config.yaml
experts_per_token: 4
d_shared_expert: 0
activation: "swiglu"
balance_bias: false
rope_fraction: 1.0
init_std_up: 0.0197
dataset: "wikipedia_en"
Below are experts of layer 9 (counted from 0) of a mixture-of-experts language model. Rows are named router (the router's row for the expert) and show model dimensions 128-255. Each number is 128 + 32 x the weight over its row's rms, rounded and kept within 0 to 255.
After each expert's rows: "mostly gets" lists some tokens that are sent to it at least half of the time. This comes from a sample of Wikipedia text that the model never trained on.

# expert 48
router [128 112  73 175 106 143 138 175 147  85 110  95 136 134 113 121 116 172 172 143  75 112 139 170 103 150 137 105 112 113 168 151 120 135 105 128 156 104 139 131 116 124 164 137 148  99  89  65 168 178  90 138 188  83 129  84 126 153 141 148 148 119 102 113  98 149 196 179 130 175 167 122  77 158 110  87 123 168 115 178  72 107 137 139 134  87 128  89 134 187 135 137 100 126 107 164  96 102 117 180 139 187 150 109 173 132 120 153 185 179 123 138 154 180 116 130  90 134 119 104  52 191 164  79 145 154 124 112]
mostly gets: " ft", "°", " mm", " mi", " km", " sq"

# expert 9
router [147  73 133 153  49 166 145 174 124 169 111 118 121  96  45  83 164 174 112 141  69 157 136 118 106 106 136 120  98  97 162 158  65 156 125 144 141 156 107 148  93 125 150 131 101 162 107 103 162 120 117 131 145  96 113 108 149 145 109 168 182 147 128  67 138 223 121 196 124  88 153 116   0 181 113 183 143 162 145 220  95 102 124 120 114 131 161 138 161 151 139 134 109 144 124 155  67  99  57 156 132 185 130 168 187 141 130 140 163 125 160 163 119 161 188 141 108 171 143  82 106 114 150 117 120 117 139 139]
mostly gets: " to", " To", " economic", " towards", " financial", " digital"

# expert 41
router [140  86 110 118 129 141  66 155 102 143 116 103 144  71 108 137 176 193 114 116 161 113 144  84  65 114 133  98 115  82 157 107 173 110 144 120 111 139 130 111 143 113 128 119 108  89 173  84 161 162 107 151 164  99 172 127  75 125 120 147 168  94  93 155 174 116 193 216  95 102 141 128  57 148 105 130 104 102  87 103 134  99 101 173 127 115 156 152 165 134 135 120 137 140 134 155 104 118 145 161  63 164 153 107  66 123  98 136 103  97 143 182 158 183 170 110 164 134 181 129 105  51 191 107 152 120 112 135]
mostly gets: " A;", "};", " H;", " 978", "Atl", " —;"

# expert 27
router [111 151  92 144  84 119 112 128 139 139 149 103 174  98 102 155 123 190 114 133  80 200  80 142  95  82 112 140 114  83 177 169 133 166 127 153 119 135 118 109 128 136 169 170 128 107 126 124 154 156 155 141 160 132 145  88  74 155 112 175 198 139 157  87 145 180 148 189 134 102 113 142  66 180 163 150 117 187 121 147 133 142 131  99 157 150 177 106 144 157 139 130 103 118 138 159 143 108  73 144 139 158 140 125 161 127 152  99 221 121 154 130 145 136 110  66  47  87 101 100  61 164 132 160  94 112 120  85]
mostly gets: " From", "From", " At", " find", "At", " from"

# expert 21
router [170 129 120 128 118 129 140 152 108 115 104 120 107  58  63  98 104 154 126 114  82 155 125 130 126  46 150 169 111 118 139 119 148 134 116 139  94 165 105 101 108 137 130 172  93 109 180  96 111 156 116 133 116 137 161  91  93 154 137 142 175 159 104 117 150 149 185 242 142 107 108 132  80 200 134 112 187 123 151 117 153 123 118 176 126 143  88 112 184 143 112 137 138 173 119 140 107 112  65 128  86 169 183 100 205 161  88 117 219 180  67  71 100 144 129 122 101 180 148 115 153 182 167 144  80 132  70 150]
mostly gets: " Apps", " ±%", " 46", " MF", " %", " FW"

# expert 11
router [142  96 120 115 120 106  88 150 143  82 173 112 131  53 114 114  81 111 145 199 197 181 142 125 133  84 135 117  95  93 213 108  59 146 127 134 166 119 145  63 117 119 136 131 105 136 173 103  83 179 128 116  93 129 156  62  63  99 149 128 194 120  86 146 120 165 175 166  83 136 105 111  57 190 137 125 135 163 127 217 142  75 105 135 152 122  71 143  87 177 130 166 150  99  97 175 100  79  45 155 103 156 158 109 203 172 129 163 146 137 115  90 161 163 132 158 132 179 150  85 100 105 168 121 120 147 108  94]
mostly gets: "ed,", " time,", " season,", " members", " years,", " students"

# expert 46
router [ 97 150  94 107  93  82 117 168 135  89 108 129 109 132 117 115 123 184  98 135 136 161  98 131 129  93 162  86 186 104 148 115 145 225 149 138 179 126 143 125 121 128 110 131  81 113 177 103 121 124 133 142 130 146 158  81 140 116  56 164 132 123  57 190 153 147 118 225 135 101 124  95  96 132 134 138 141 152 118 164  93  83 180 107 116 137 168 184 145 165 140 136  79 148 146 142  82  80  79 135 121 131 160  95 183 170 153 119 134 145 134 112 103 195 179  95  93 159 175 128  89 149 141 106  87 169 146 110]
mostly gets: " his", " her", " him", " His", " song", " series"

# expert 29
router [108 102  91 164  76 150 142 156 140 112  96 125 171 115 122 111 162 188 113 145  98 209 120 184 125 114 189 173 121  70 196 160  78 150 102 177 162 145 137 116 136 153  93 136 100 125 174 140 132 154 130 135 135 155  73  65 109 143  94 153 151  91 148 130 142 194 130 200  62 120 124 131  94 156  72 116 124 154 156 160 129 131 153 143 140 133 133 136 126 122 132  74 158 143  91 156  48  81 113 165 119 183 155 116 202 115 127  96 164 153 127 135 154 131 136 119 145 138 115  90 103 216 198 142 124 115 117 122]
mostly gets: " William", " J.", " Michael", " Robert", " John", " Richard"

# expert 61
router [187 152 131 117 101 131 117 124 158  98 126 154 146 114 100 146 160 162 136 159 119 129 119 124  61  96 158 126 135  99 201 127 105 124 112 103 146  98 119 142  86 166 173 116 147 129 172  89 161 140 161 121 126 157  82  98 134 128  44 145 165 107 146 129 126 181 192 207  81  76 163 129 130 104 110 108 112 107 130 231  96  84 175 119  98  99 163 153  91 172 147 174 121 102 131 153 118  82 108 170 147 146 178 158 193 113 133 103 139 114  71  99 151 112 122  76  88 179 129 159  66 143 125  93 142 139 184 150]
mostly gets: "g", " Ch", "k", " Th", "ch", "p"

# expert 19
router [ 87 109 109 129  51 144 136 127 131 147 145 154 146 100 110  77 172 161 151 109  99 167 139 138  89 123  96 159 102  91 185 160 120 149  89 140 149 107 117 142 143 143 132 129  83 164 177  32 118 151  93 113 154 102 190  78  97 183 110 165 162 116 138 114 120  94 165 223 102  42 173 144  52 154 114  96 172 124 141 169 106 125 136 176 121 146 146 102 165 123 150 116 151 154 107 118  75 120  98 151 111 156 109 154 139 151 133 157 161 100 140 106 157 139 163  99 144 188 136 107 111 116 134 129 141  97 148  90]
mostly gets: "Personal", " (age", "Scientific", "Population", "==Early", " women's"

# expert 12
router [135 100 106 118  71 128 137 134 111 100 100 120 139  91 131  75 152 193 148 140 101 201  99 109 117  91 163 121 134 102 172 125  81 115  84 149 108 128 156  96 122 140 164 111 131 140 162 161 106 149  93 111 141 151  89  71 116 127 110 141 153 145 153 126 137 170 144 192 130  58 150  82 176 145 100 139 133 137 141 190 113 153  82 153 146 145 135 153 168 109 169 124 131  91  97 137 114  84 139 145 142 129 194 151 226 137 115 126 175  77 125  83 118 146 151  79 134 149 148 117 125 208 194 122 124 112  99 156]
mostly gets: " T", " N", " L", " R", " W", " G"

# expert 40
router [146 152  87 179  99 144 133 172  83  94 152 135 149 137  83 120 110 160 164 129  92  89  96 194  98 123 107 117 157 113 101 128  97 123  86 144 130 125 118 106 127 144 105 192 139 125 134 105 120 161 172  96 152 115 176  79 142 193 110 139 122 168 124 178 125 147 147 205  93  60 135 115  50 117 157  34 129 148 156 199 104 151 140 158 132 148 170  93 124 130 139  56  97 176 110 163  65  99  70  85 125 193 147 138 174 123 124 131 169 133 127 128 109 162 144  80  58 152 149 148 162 169 149 186 144 130 111 142]
mostly gets: " Robert", " Hart", "arm", "ler", "ber", "eller"

# expert 60
router [120 100 107 142  65 158 141 175 121 133 170 142 123  97  74 119 156 145 107 131  85 172 145 157  83  85 164 109  71  77 184 110  57 190 128 117 143 128 100 121 127 164 126 203  87 115 126 112 103 143 103  98 161 202 107 120 159 141 107 172 165 136 119 138 161 138 138 178 103 112 114 148  58 146 142 104  91 156 159 255  95  94 110 110 125 147 120 138 102 121 120 116 123 127  80 156 123  82  70 173 118 142 159 124 171 127 186 131 152 110 106 128 147 128 153 127 101 175 148  89  90 124 130 141 135 124 127 144]
mostly gets: " and", " &", " And", "',", " et", "son,"

# expert 56
router [108 146 108 119  98 155 170 179 154  82 202  91 180 145  68  97 192 106 135 142  95 138 103 136 107 122 201 135  94 125 150 137 123 135 121 189 125 117 102 121 134 142 146 121 133 154 129 133 112 197  92  92 194 174 108  62  54 125 104 150 116 118 180 138 189 138 161 255 148 124 117 119 103 123  97 155 130 149 136 205 125 190 155 176 138 125 139 176 106 140 112  72 108 151 113 118 146 100  74 186 161 141 106 119 179 128 120 133 176 131  92 100 142 115 142  87 174 131 143  90 114 152 178 144 107 158 158 153]
mostly gets: " known", " studied", "Personal", "==Early", " able", "During"

# expert 24
router [ 84 129 112 184  90 102 163 176 136  98 120 171 165 121 117 154 159 206  98 125  82 105 137 120  95 128 127 110 146 109 136  82 100 178 149 130 129 177 130  99 166 137 137 150  94 117 122  67 128 159 122 135 138 129 161 128 140 125  89 175 148 117 155  97 149 155 125 229 111 127 157 105  30 169 124  97 123 118 113 197 108  91 123 113  96 110 143 117 142 113 161 133 104 144 136 175  86  96  84 127 108 147 152 111 150 134 178 139 210 113 107 112 111 109 105 101 158 138 101 107 120 255 130 122  66 138 150  96]
mostly gets: " SAFE", "ético", "abad", ")\"", " Friendly", " Constable"

# expert 15
router [131 136 106 129  72 162  98 142 127 134  95 154 131  85  92 115 143 123  97 140  89 145 151 164  94 131 110 149 181 114 162 102 108 170 137 168 128 147  74  92 104 140 167 121  88 109 196 103 152 161 163 111 113 147 128  82 126 148 142 108 208 140 143 134 138 146 141 228  91 139 179  65  67 149 128 110 140 186 182 137 101 136  88 139 126 115 143 116 146 125 201 107 125 111 125 127  79 110 113 128 119 188 155 175 174 105 132 145 162 110 159 173 128 120  96 138 145 183 110  64 105 162 195 121 177 167 129  96]
mostly gets: " population", " age", " Year", " Summer", " Win", " day"

# expert 20
router [111  58  66 139  48 118 107 172 134 137  85 178 116 107  93 143 153 173 103 118  64  94 128 127  96 120 127 151 107 119 170 125 122 155  99 160 136 123  85 141  99 161 174 141  93  97  82  72 108 186  82  84 130 150 116  57 135 133 156 171 186 133 105 112 135 119 138 174 107 127 137 134   0 155  85 127 132 176 140 164  99  75 136 149 111 144 185 139 146 154 127 106 130 138 135 169 165 107  94 142 150 160 173  91 111 175 160 171 255 134  89 151 142 116 133 127 104 139 132 121 124 152 220 112 101  53  93 130]
mostly gets: " large", " without", " human", " small", " similar", " positive"

# expert 7
router [133 119  64 177  73 108 132 147 147 143 164 143 126  80  77 151 178  96 154 137  80 133 148 130 105 127  97 165 162  99 177 120  91 151 146 151 120 125  68 133  89 179 181 150  92 127 142 115 127 153 113 126 139 135 131 104 104 151 103 143 169 145 147 108 106 166 120 170 145 116 169 111  41 187 119  96 106 161 144  96 113 112 118 180 100 123 101 144 160 155 175  72 159 175  97 214  62  96  68 158 134 162 154 108 120 135 176 127 225 115  89 121 138 130 132  98 163 161 139 152  37 169 157  58 141 147 139 112]
mostly gets: "The", " its", " largest", " those", " Its", " (the"

# expert 54
router [158 175 117 140 106  91 127 157 120 153  99 162 115 105 118 110 111 143 173 124 112 132  85  83 140  91 149  82  81 109 155 117 158  83 107 126 132 158 125  86 155 121 124 163 130 107 177 126 105 173  81  99 159  90 136 103 133 125 139 137 163  64 129 136 160 160 144 255  89 128  88 123  47 149 131  76 144 137  97 139 120  92 102 157 107 136 101 132 129 136 128 100 158  74 164 123  57 149 103 147 146 185  90 150 183 153 104 131 163  89  94 123 164 104 109 101 110 137 139 108  80 118 155 171  79 101 107  86]
mostly gets: " a", " consists", " approximately", " an", " zone:", " another"

# expert 33
router [199  91  74 139  92 110 150 146 153 134 157 139 132 129 133 154 165 189 135 170  84 170 141 155 102 105 123  84 132  79 120 106  49 140  68 143  87 136  74 119 119 142  73 115  86 116 114 112 139 146 135  92 153 201  76 103 111 141 133 154 139 128 128 119 174 151 162 178  86  74 145 153  97 174 116 142 136 164 120 227  90 185 179 148 155 106 144 127 150 109 143  60  97 107 155 172 121  66 109 150 100 160 142 109 186 148 148 143 187 111 150  99  70 141 130 113  82 156 135  93 114 208 162 142  93 180  78  55]
mostly gets: " Bob", " Har", " Mad", " Tom", " Big", " Far"

# expert 51
router [120 123 132 111 175 133 185 176 122 138 124 119 176  71 107 151  75 119 158 103 142 125 144 105 114 131 215  97 160  99 200  82  89 173 113 144 102  99 112 123 115 133 146  98 100 113 110  80 137 155 153  83 175 150 113  83 118 156  97 137 123 173 143 131 128 123 128 220 153 106 104 120  83 150  93 104 141 132 159 255 169 126 104 127 135 132 134 122 157 196 123 139 108 139 124 179  70  72  91 153  92 171 207 100 185 174 128 146 165 116 161  91 127  89 109 153 107 147 136 177  83 118 150 133 100 144 105 137]
mostly gets: " has", " they", " have", " been", " she", " he"

# expert 37
router [107  70 132 135  15  96 146 180 109 126 148  84 158  95  98 176 139 206 137 133 147 104 131 128  96 121 120 141 119 106 174 116 157 152 143 156 110 118 114  96 141 158  79 103  57 140 154 127 184 146 119 132 158 161 124 106 137  72 126 137 211 129 149 117 161 113 195 205  62  98 111 109 119 150 113 144 121 150 131 149 106 143 130 116 142 109 156 128 157 151 205 156 142  98 109 142  75  66 127 118 111 146 115  78 179 177 172 110 199 113  94 144 132 175 125 138 134 136 123  97  69 211 174 135 112 120 127 105]
mostly gets: "/", " '", " His", " Her", " My", "’s"

# expert 16
router [ 93 108  83 123 110 112 114 122 156 148 178 162 163 150  97  99 166 143 105 142  73 136 110 113  77  87 152 165 117 107 180 117  99 104 149 106 133 174 122 110 124  81 105 164 162 105 148  86 135 173 120 131 132 128 142  83 139 194 125 148 131 158 109 189 145 165 166 255 108 138 124 124  39 174 106 143 176 145 138 175 166  94 141 109  93 119 120  98 104 173 111  82 128 150 102 122 111 123  84 102 123 153 144 136 192 128 118 119 131 136 170 141 105 132 116 136 140 153 130 114  85 134 106 105 155  87 145  81]
mostly gets: " also==", "==See", " ==", " =", " Country:", "Personal"

# expert 25
router [141  76 105 102  35 109 117 151 117 108  83 118 104 107  98 123 165 111 153 114 148  84 122 126  91  92 153  83 145 102 102 101 141 178  86 177 156 118 127  99 110 159  62 163  83 121 130  89 141 123  88 141 181 121 167 117 127 114 161 120 157  91 126 143 128 145 105 198 127 166 152 132  26 137 146 117 127 173 180 255 134 149 127  99 101 147 111 127 156 158 139 121 127 170  78 213 132 117 104 153 105  98 130 173 145 171 144 169 203 128 119 122 129 154 102 107 161 147 107 129 108 183 183 103  90  92 158  83]
mostly gets: "ș", "š", "ani", "han", "aj", "ić"

# expert 49
router [124  62  46 120 115 131  70 108 137  90 136 136 138 109  91 153 127 157  83 100 137  85 128 102 122  99 133 192  86  73 121 142  67 137 163 136 138 157 114 148 105 166 104 165 102 164 167  75 155 162 165 159 108 155 132 108  80 176 146 110 213 164 102 110 123 129 151 208 100 111 139 160  50 150 126 108 137 149 119 228  73 162  97 137 115  92 142  75 149 181 172 137 171  99 135 151  55 115  35 160 133 141 177 126 135 125 159 141 126 135 115 101 164 123 143  71  69 136 111 126  96 115 162 130 133 119 125 135]
mostly gets: " took", " began", " went", " wrote", " make", " worked"

# expert 14
router [134 123 141 145 175 100 142 142 168 135 139 142 170 126 146 105  67 104  98 155 122 158  99 158 145 135 165 169 122 123 109 128 140 118  83 135 108 157 157 148 102 117 147 138  81 115 190  95 132 125 143 115 139 142 102  44  72 125 130 157 205 167 174  89 140 132 167 180  97 114  91 107 111 197 156 121 165 137 142 132  79 136 164 116 160  99 144 130 134 151 154  99 121 104  62 117  73  90  62 152 145 142 203 118 186  99 160 141 199  96 152 118 132 134 153 129 133 108 120 129 145 185 192 125  99 139 128 120]
mostly gets: " Born:", " On", "On", " (18", " born", " 20"

# expert 32
router [113  98  36 150  86  88 149 161 131 106 105 151 178  86 118 157 142 195  72 136 125 152 167 131 116  95 163 106 141  85 191 110  67 121 129 135  90 145  71 146 157 148 152 163 116  89 137  79 142 164 108 176 183 101 125  82 140 151  98 145 155 105 108 107 141 176 145 193  80 122 150 138   0 213 106 165  99 157  89 219 140  98 118 141 102 131 150  99 172 167 156 133 124 128 117 200 108  93  68 133 117 133 198 118 117 136 156 121 249 118 149 148 166 159 108  69 113 116 162 107 111 180 130  96 107 138 124 103]
mostly gets: " energy", " services", " evidence", " treatment", " management", " power"

# expert 23
router [113  65 104 163  36 125  99 138 120 100 135 118 172 100  57 148 135 185 137  83 117  94 113 152  60 152 100 136 120  98 128 104 115 153  93 120 160 118  99  96 113 151 156 157 137 144 168  75  89 141 150  88 176  90  96 104 130 143 103 110 114 139 184 103 114 176 192 229 123 165  98 106  92 165 160 120 182 126 100 179 163 106 161 233 148 164 106 171 134 146 161 133 152 169  92 164  97  77 126 152 144 158 103 129 136 161 112 127 149 155  76 126 145 188 118  77 148  82 115 115  83 114 177  82 148 160 138 138]
mostly gets: "ov", "av", "w", "v", "ir", "od"

# expert 1
router [117 130 107 175  56 114 124 168 145 102 126 142 117 135 130  98 158 100 126 183 146 172 146 131 117 130 144 143  89 156 193 109  58 108 114 129 143  90 144  85 104  89 144  88 145 112 167 134 100 187 139 140  87 130 169 144  90 156 132 105 159 113  79 135 114 148 179 198 102 118  81 117   0 134 117 143 140 137  84 210 112  59  79 109  84 138 120 146 100 146 150 143 171  88 101 179 144  76  68 137 112 133 150  68 167 123 194 150 155 129 100 108 132 181 115 109 155 149 112  62 100 136 185 130 123 107 117 113]
mostly gets: " Country:", "\",", " County,", " Location:", " York,", " California,"

# expert 58
router [135 172  51 178  70 161 122 140 142  98 152 150 116 119  96  76 125 153  91 147 113 175 161 140  85  86 136 204 108  80 189  80  25 156 115 136 108 128 114 117 112 139 119 162 149  99 141 126 106 144  95 125 125 120 140  92 135 185 120 127 155 163 154 129 159 113 163 136 154 117 137 140   8 132 120 103 130 129 140  39 143 113 151 125 153 117 119 131 139 133 153 107 130 115 100 156 120 105  75 131  98 141 152 134 159 150 208 122 185 103 116 101 128 108 130 109 127 142 110 103  99 188 131 101 108 170 144 132]
mostly gets: " the", " The", "The", " \"The", " this", "="

# expert 13
router [127  72 113  78  19 106 114 153 148 121 154 153 122  84 117 138 175 164 115 129 157 156 175 154 113 130 111 111 137  58 146 136  84 170 128 129 155 143  93 100  94 143 136 146  92 102 185 121 167 192 109 154 102  76 120  51  89 161 149 143 160 119 153 122 130 150 120 184  65 135 147 155  62 178 146  61 151 121 119 255 119 147 105 156 128 146 121 140 136 185 129 133 138 119  89 180 108 120  85 122 131 201 125 121 157  98 158 139 159 132 170 137 164 159 123  96 126 106 115 107 106 131 126 103 101 111  86 144]
mostly gets: " after", " when", " where", " However,", " because", " During"

# expert 18
router [112  81  59  88  77 145  96 126 127 121 162 124 103 165 119 148 136 139 160 129 101 135 131 194 133 116  92 113 114 101 158  84  94 198  84  89 125 122 139 113 129 153  86  95 135 145 108  89 128 174 163  59 177 159 175  92 118 161 103  82 175  91 118 126 141 162 129 208 121 107 134 110 156 148 100  79 120 161 175 206 104 110 159 190 165  93 174 140 152 100 114 123 128 177 138 147  97  95 114 153 130 155 173  78 193 185  99  92 159 123  95 103 138 151 161 168 141 114  89  69  84 162 163 165 152 139 154  87]
mostly gets: " \"C", " Released:", " Ac", " Phylum:", " Ann", " Cor"

# expert 10
router [174 114  90 158  45 154 146 139 125  98 176 157 120 123  74 100 152 138 107 177 104 108  78 122  92 115 157  87 100 115 147 114 106 160 108 156 136 130 129 137 114 167 148 150 135 126 152 109  87 139 125 104 142 170 137  69 117 120  87 179 148 144 134  96 128 196 167 193 156  79 141  52   1 158 117 136 167 129 143 136  99 142 119 143 134 136 114 167 132 121  83 111 153 120  88 149 130  50  70 128 119 130 123 127 202 149 169 124 163 161 142  94 148 124 146  95 132 178 166 103  98 211 169 117 124 137 197 117]
mostly gets: " German", " Indian", " American", " British", " Republican", "American"

# expert 0
router [151 117  99 100 129 166 138 107 137 124 157 170 149 101  91  85 153 120 122 110  93 173 101 121  85  75 112 143 127  92 141 117 131 151  86 139  68 134 145 105 150 208  90 171 124  90 211  91 139 114 165  92 130 134 161  73 123  98 121 138 194 112 131 101 146 171 164 220 139 144 125 159 104 142 100 143 164 138 108 154 143 115 187 127 141 197 102 183 119 119 104 117 122 138  60 169 132 102  86 138 161 185 163 167 185 188 133 127 220  79 118  84 107 140 131 153 120 127 131 114  83 196 162 113 119 172 167 168]
mostly gets: " Football", " Fl", "pl", " Pl", "-f", " fl"

# expert 39
router [143  62  98 136 106 108 167 121 124 146 133 158 130  78 117 110 160 123 159 139  77 109 102 124  90  88 186  87 131 107 182 143 110 126 141 149 111 149 147 131 103 153  90 181  76 131 120  91 134 166  89 155 129 146 141  87  86 121 151 125 139 153  68 124 103 135 153 253  89 114 149 169   0 183 152  96 115 145 104 137 127 113  89 150 142 169 166 170 125 101 142  65 114 175 117 165  95  76  83 125 165 190 138  98 231 150 108  98 151 166  98 116 111 109 145 142 154  98 150 104 115 185 144  85  92 113 155  84]
mostly gets: ".6", ".8", ".9", ".0", " Kingdom:", " Clade:"

# expert 47
router [ 89 109 101 131 164 149 166 157 123 103 117 148 123 155 119 144 153 151 115 139 154 153 162 147 105 124 170 119 121  63 165 119 120 139 136 142 190 154 138 111 176 175 174  95 100 104 171  81 146 159 124 153 144  84 107 118  65 167  86 119 193 117 129 157 108 133 164 202 133 111 159 147  16 153 115 140 116 131 131 145  89 135 107 126 117 165 125  95 124 145 136 114 132 120 116 152 144  95  97 169 104 170 126 144 166  96 161 128 192 112 144 113 109 176 126 120 144 145 115 116  84 220 130 136 146 127 190  82]
mostly gets: "–1", " million", " km", " 1–0", "–2", "–19"

# expert 3
router [126  68  69 186 113 125 133 156 111 108 101 132 220 148 103 109 165 114 150  88 102 142 106 112  52 122 145  92  99 133 126 119  50 115 104 125 140 129 148 150 122 129 127 126 114 115 157  73 106 120 126 127  86 160 105 111 143 172 125 140 193 127 135 158 165 116 179 190  96 139 143 164  27 172 104 144 124 138  83 138 133 109 157 159 122  96 166  92 124 134 127 107 119 111 146 117 151  93  93 210 163 152 197 111 144 150 181 132 255 120  75 139 154 156 117 119 120 109 124 107  87 204 170 130 163 172 145 115]
mostly gets: " South", " City", " city", " York", " North", " south"

# expert 34
router [134 113 100 173 126 123 135 127 129 157 170 138 174 136  96  82 156 165 115 143  94 138 136 111  61 123 153 193  94 103 149 141  85 144 124 115 134 141 144  76 112  98  76 124 111  90 173 163 139  82 150 171 170  90 153  83  79 157 122 146 148 154 138  99 106 111 156 209  88 160 166 114  83 160 117  91 136 130 149 223 145 100 130 104 147 112 187 102 145 179 150 124  52  98 119 117 110  80 106 159  80 176 169 147 161 157 130 109 174 175  74 115 108 168 130 148  66 133 130 114 109 152 168 135  73 139 127 112]
mostly gets: " at", " under", " At", " $", " over", " along"

# expert 50
router [166 126  77 139  82 152 149 173 164 101 174 136 123 111  59 141 155 190 150 142  76 157 156 120 115 115 171 123 124  90 183 115  76  88 117 121 151  83 133 123  77 117 138 184  87 123 148 114 134 109 124 113 171 102  81  72  85 111  99 202 168  96 132 117 127 125 128 195 144 140 134 130  80 190 130 107 113 148 152 194 123 167 139 145  96 162  95 166 151 150  86  87 123 118 154 193 113  49  83 131 116 168 162 106 208  93 147 131 113  68 133  73 174 160 108 108 130 164 140 132  62 144 119 140 144 139 182 123]
mostly gets: " Born:", " President", " Minister", " director", " coach", " Chief"

# expert 43
router [159  62  26 166 117 124 133 164 124 115 116 115 149 127 107 114 167 181 118 117 164 166 164 113 120 139 142  76 134 131 133 117 104 158 118 166 129 154 154 138 157 128 142 155 159 151 182 112 141 171 139 150 104 139 124  99 104 152  74 136 203 142 146 114 167 136 176 207 112 120 123 113   0 171  92 114 159 127 165 126 106 135 131 126 123 156 191 117 147 154 178  90 118 148 135 146  92 102  59 143  87 188 179 142 209 123 185 133 176 149 150 152 117 124 132 115 104 153 149 106 123 211 138 134  99 150 137  99]
mostly gets: " University", " College", " Association", " States.", " Institute", " Harvard"

# expert 38
router [186 140 142 153  98 160 148 163 114  98 177 143 126 124  74 115 147  79  84 157  71 185 131 137 134 137 179 156 133  91 191 164 117 174 101 118  50 129 128 101 102 170 136 149  87 135 133  60 140 175 151 123 144 138 180  84 112 160 137 186 173 118 144  86 111 125 138 197 118 121 131  70  89  91  88 127 130 165 148 213 188 130  96 154 117 141 161 140 207 135 169 131  90 100 126 137 164 128  81 131  95 148  87  98 145 145 157 118 198 167 118 107 156 138 118 144 136 169 133 132  99 194 169 135 145 142 145  92]
mostly gets: " September", "yl", " October", " Jon", " business", " Er"

# expert 53
router [158  82 103 125 125  61  89 160 141 146 104 145  98  72 101 124 179 152  80 152  51 144 103 135 125 119 151  90 109  80 170 114  85 110 112 150  92 136 146 128 143 136  89 178 151 117 141  67 145 151 121 111 155  96 140 112 112 149 108 108 145 106 153 120 133 110 169 229 103 134 117  92  69 129 107 164 151 117  85 157 135 152 131 124  69 158 106 165 135 175 144 126 161  69  73 161 107  55  93  72  83 185 151 153 115 119 108 153 127 135 114 114 170 125 156 134 139 122 178 111  84  80 160 151 101 169 126 125]
mostly gets: " Density:", " (incumbent)", " (fl.", " (R)", " 18;", " DNQ;"

# expert 6
router [147  72  87 170  80 123  97 161  93 137 143 118 134  52  78 110 157 158 128  89 112 140 128 151  91 104  76  61 177 167 140 116  85 109  98 128 130 134  75  81  76 196 147 162 113 104 177  91 148 136 149 155 162 141 135  67  88 109 162 130 179 151  79 136 124 147 137 189 104  97 164  95  46 143  71 123 116 161 150 185 144 121 159 150  92 180 123  96 131 100 132 100  83 135  96 136 153  98  58 188 100 150 167  93 163 126 140 109 181 122 155 115 118 132 121  99 148 126 125  98  85 131 178 151 110 153 119  60]
mostly gets: " all", " such", " other", " these", " those", " so"

# expert 17
router [144 149 133 121 211 169 118 170  93 137 119 118 163 118  88  82  92 135 198 143  57 166 145 108 110 135 180 102 117 128 172  81 144 145  94 135 119  93 115 164  75 168 125 125 101 145 121  87  97 136 136  70 195 152  90 136 170 151 119 128 142 126 162 155 138  85 179 221 171 106 112 115  54 167 101 104 116 141 162 239 161  85 113 156 139  93 114 128 111 178 119 155 125 124  89 119  95  92 119 143 123 179 176 100 230 127 133 150 170 147 109  98 123 155 144 118 113 164 137 118 125 107  89 137 163 100 133 128]
mostly gets: " was", " is", " be", " were", " are", " been"

# expert 42
router [125  95  97 134 159 130  90 160 102 102 129 158 150  69 114 133 136 173 120 143 113 157 158  85 156 122 129 155 141  85 158 125  78 110  94 153 148 120  89 131 172 141 169 146 128 163 151 151 145 145 123 157  88 102 138 105 172  95 126 134 138 126 113 120 153 194 146 192 112 113 130 150 112 158 102 147 102 124 176 134 138 132 123 141 116 107 118 114 143 182 130 108 112 149 137 113 117  93 121 113 126 134 131  95 190 119 175 141 217 116 113 119 103 127 127 136 136 134 148 142  97 189 125 101 130  99 120 130]
mostly gets: " (D", "-M", "-D", "-C", "-R", "-L"

# expert 28
router [101  70 138 152 122  77 160 214 101 100 169 140 129 118 103 173 127 141 123 126 105 101 104 167 118 139 136  57  81 101 153  97  72 170 162 172 141 126 140 103 120 117 131 153 108 107 143  87 138 142 101 149 105 131 126  97 146 118 100 139 146 118 145 121 126 120 121 193 131 105 171 130  20 149 102 101 153 130 102 229 134 154 121 107 117 132 154 112 146 141 131 121  83 123 111 136  52  89  91 158 106 138 193 136 116 162 153 126 228  96 172  88 140 127 106 104 147 142 143 148 115 222 138 129  83 127 163 139]
mostly gets: " she", " he", " He", " who", "He", " Robinson"

# expert 22
router [ 94 118 100 125 134 136 137 191 134 133 106 139 109 145  53 163 157 116 140 148 107 136 115 124 141  89 133 162 117 113 160 101 135 141 107 162 144 142 142  92 108 200  84 150 126 106 151  45 144 141 112 152 106 144 144 111  59 150  51 113 131 123 136 131 162 119 183 251  90 122 120 120  92 163 138 126 130 171 128 238  93 160 109  87 108  96 153 121  99  89 141 124 114 109 121 123 115 107  79 147 113 141 182 123 190 172 137 104 158 149 101 120 106 179 133 140 106 153 150 118  79 140 186 135 141 120 159  91]
mostly gets: " won", " released", " lost", " died", " returned", " Nominated"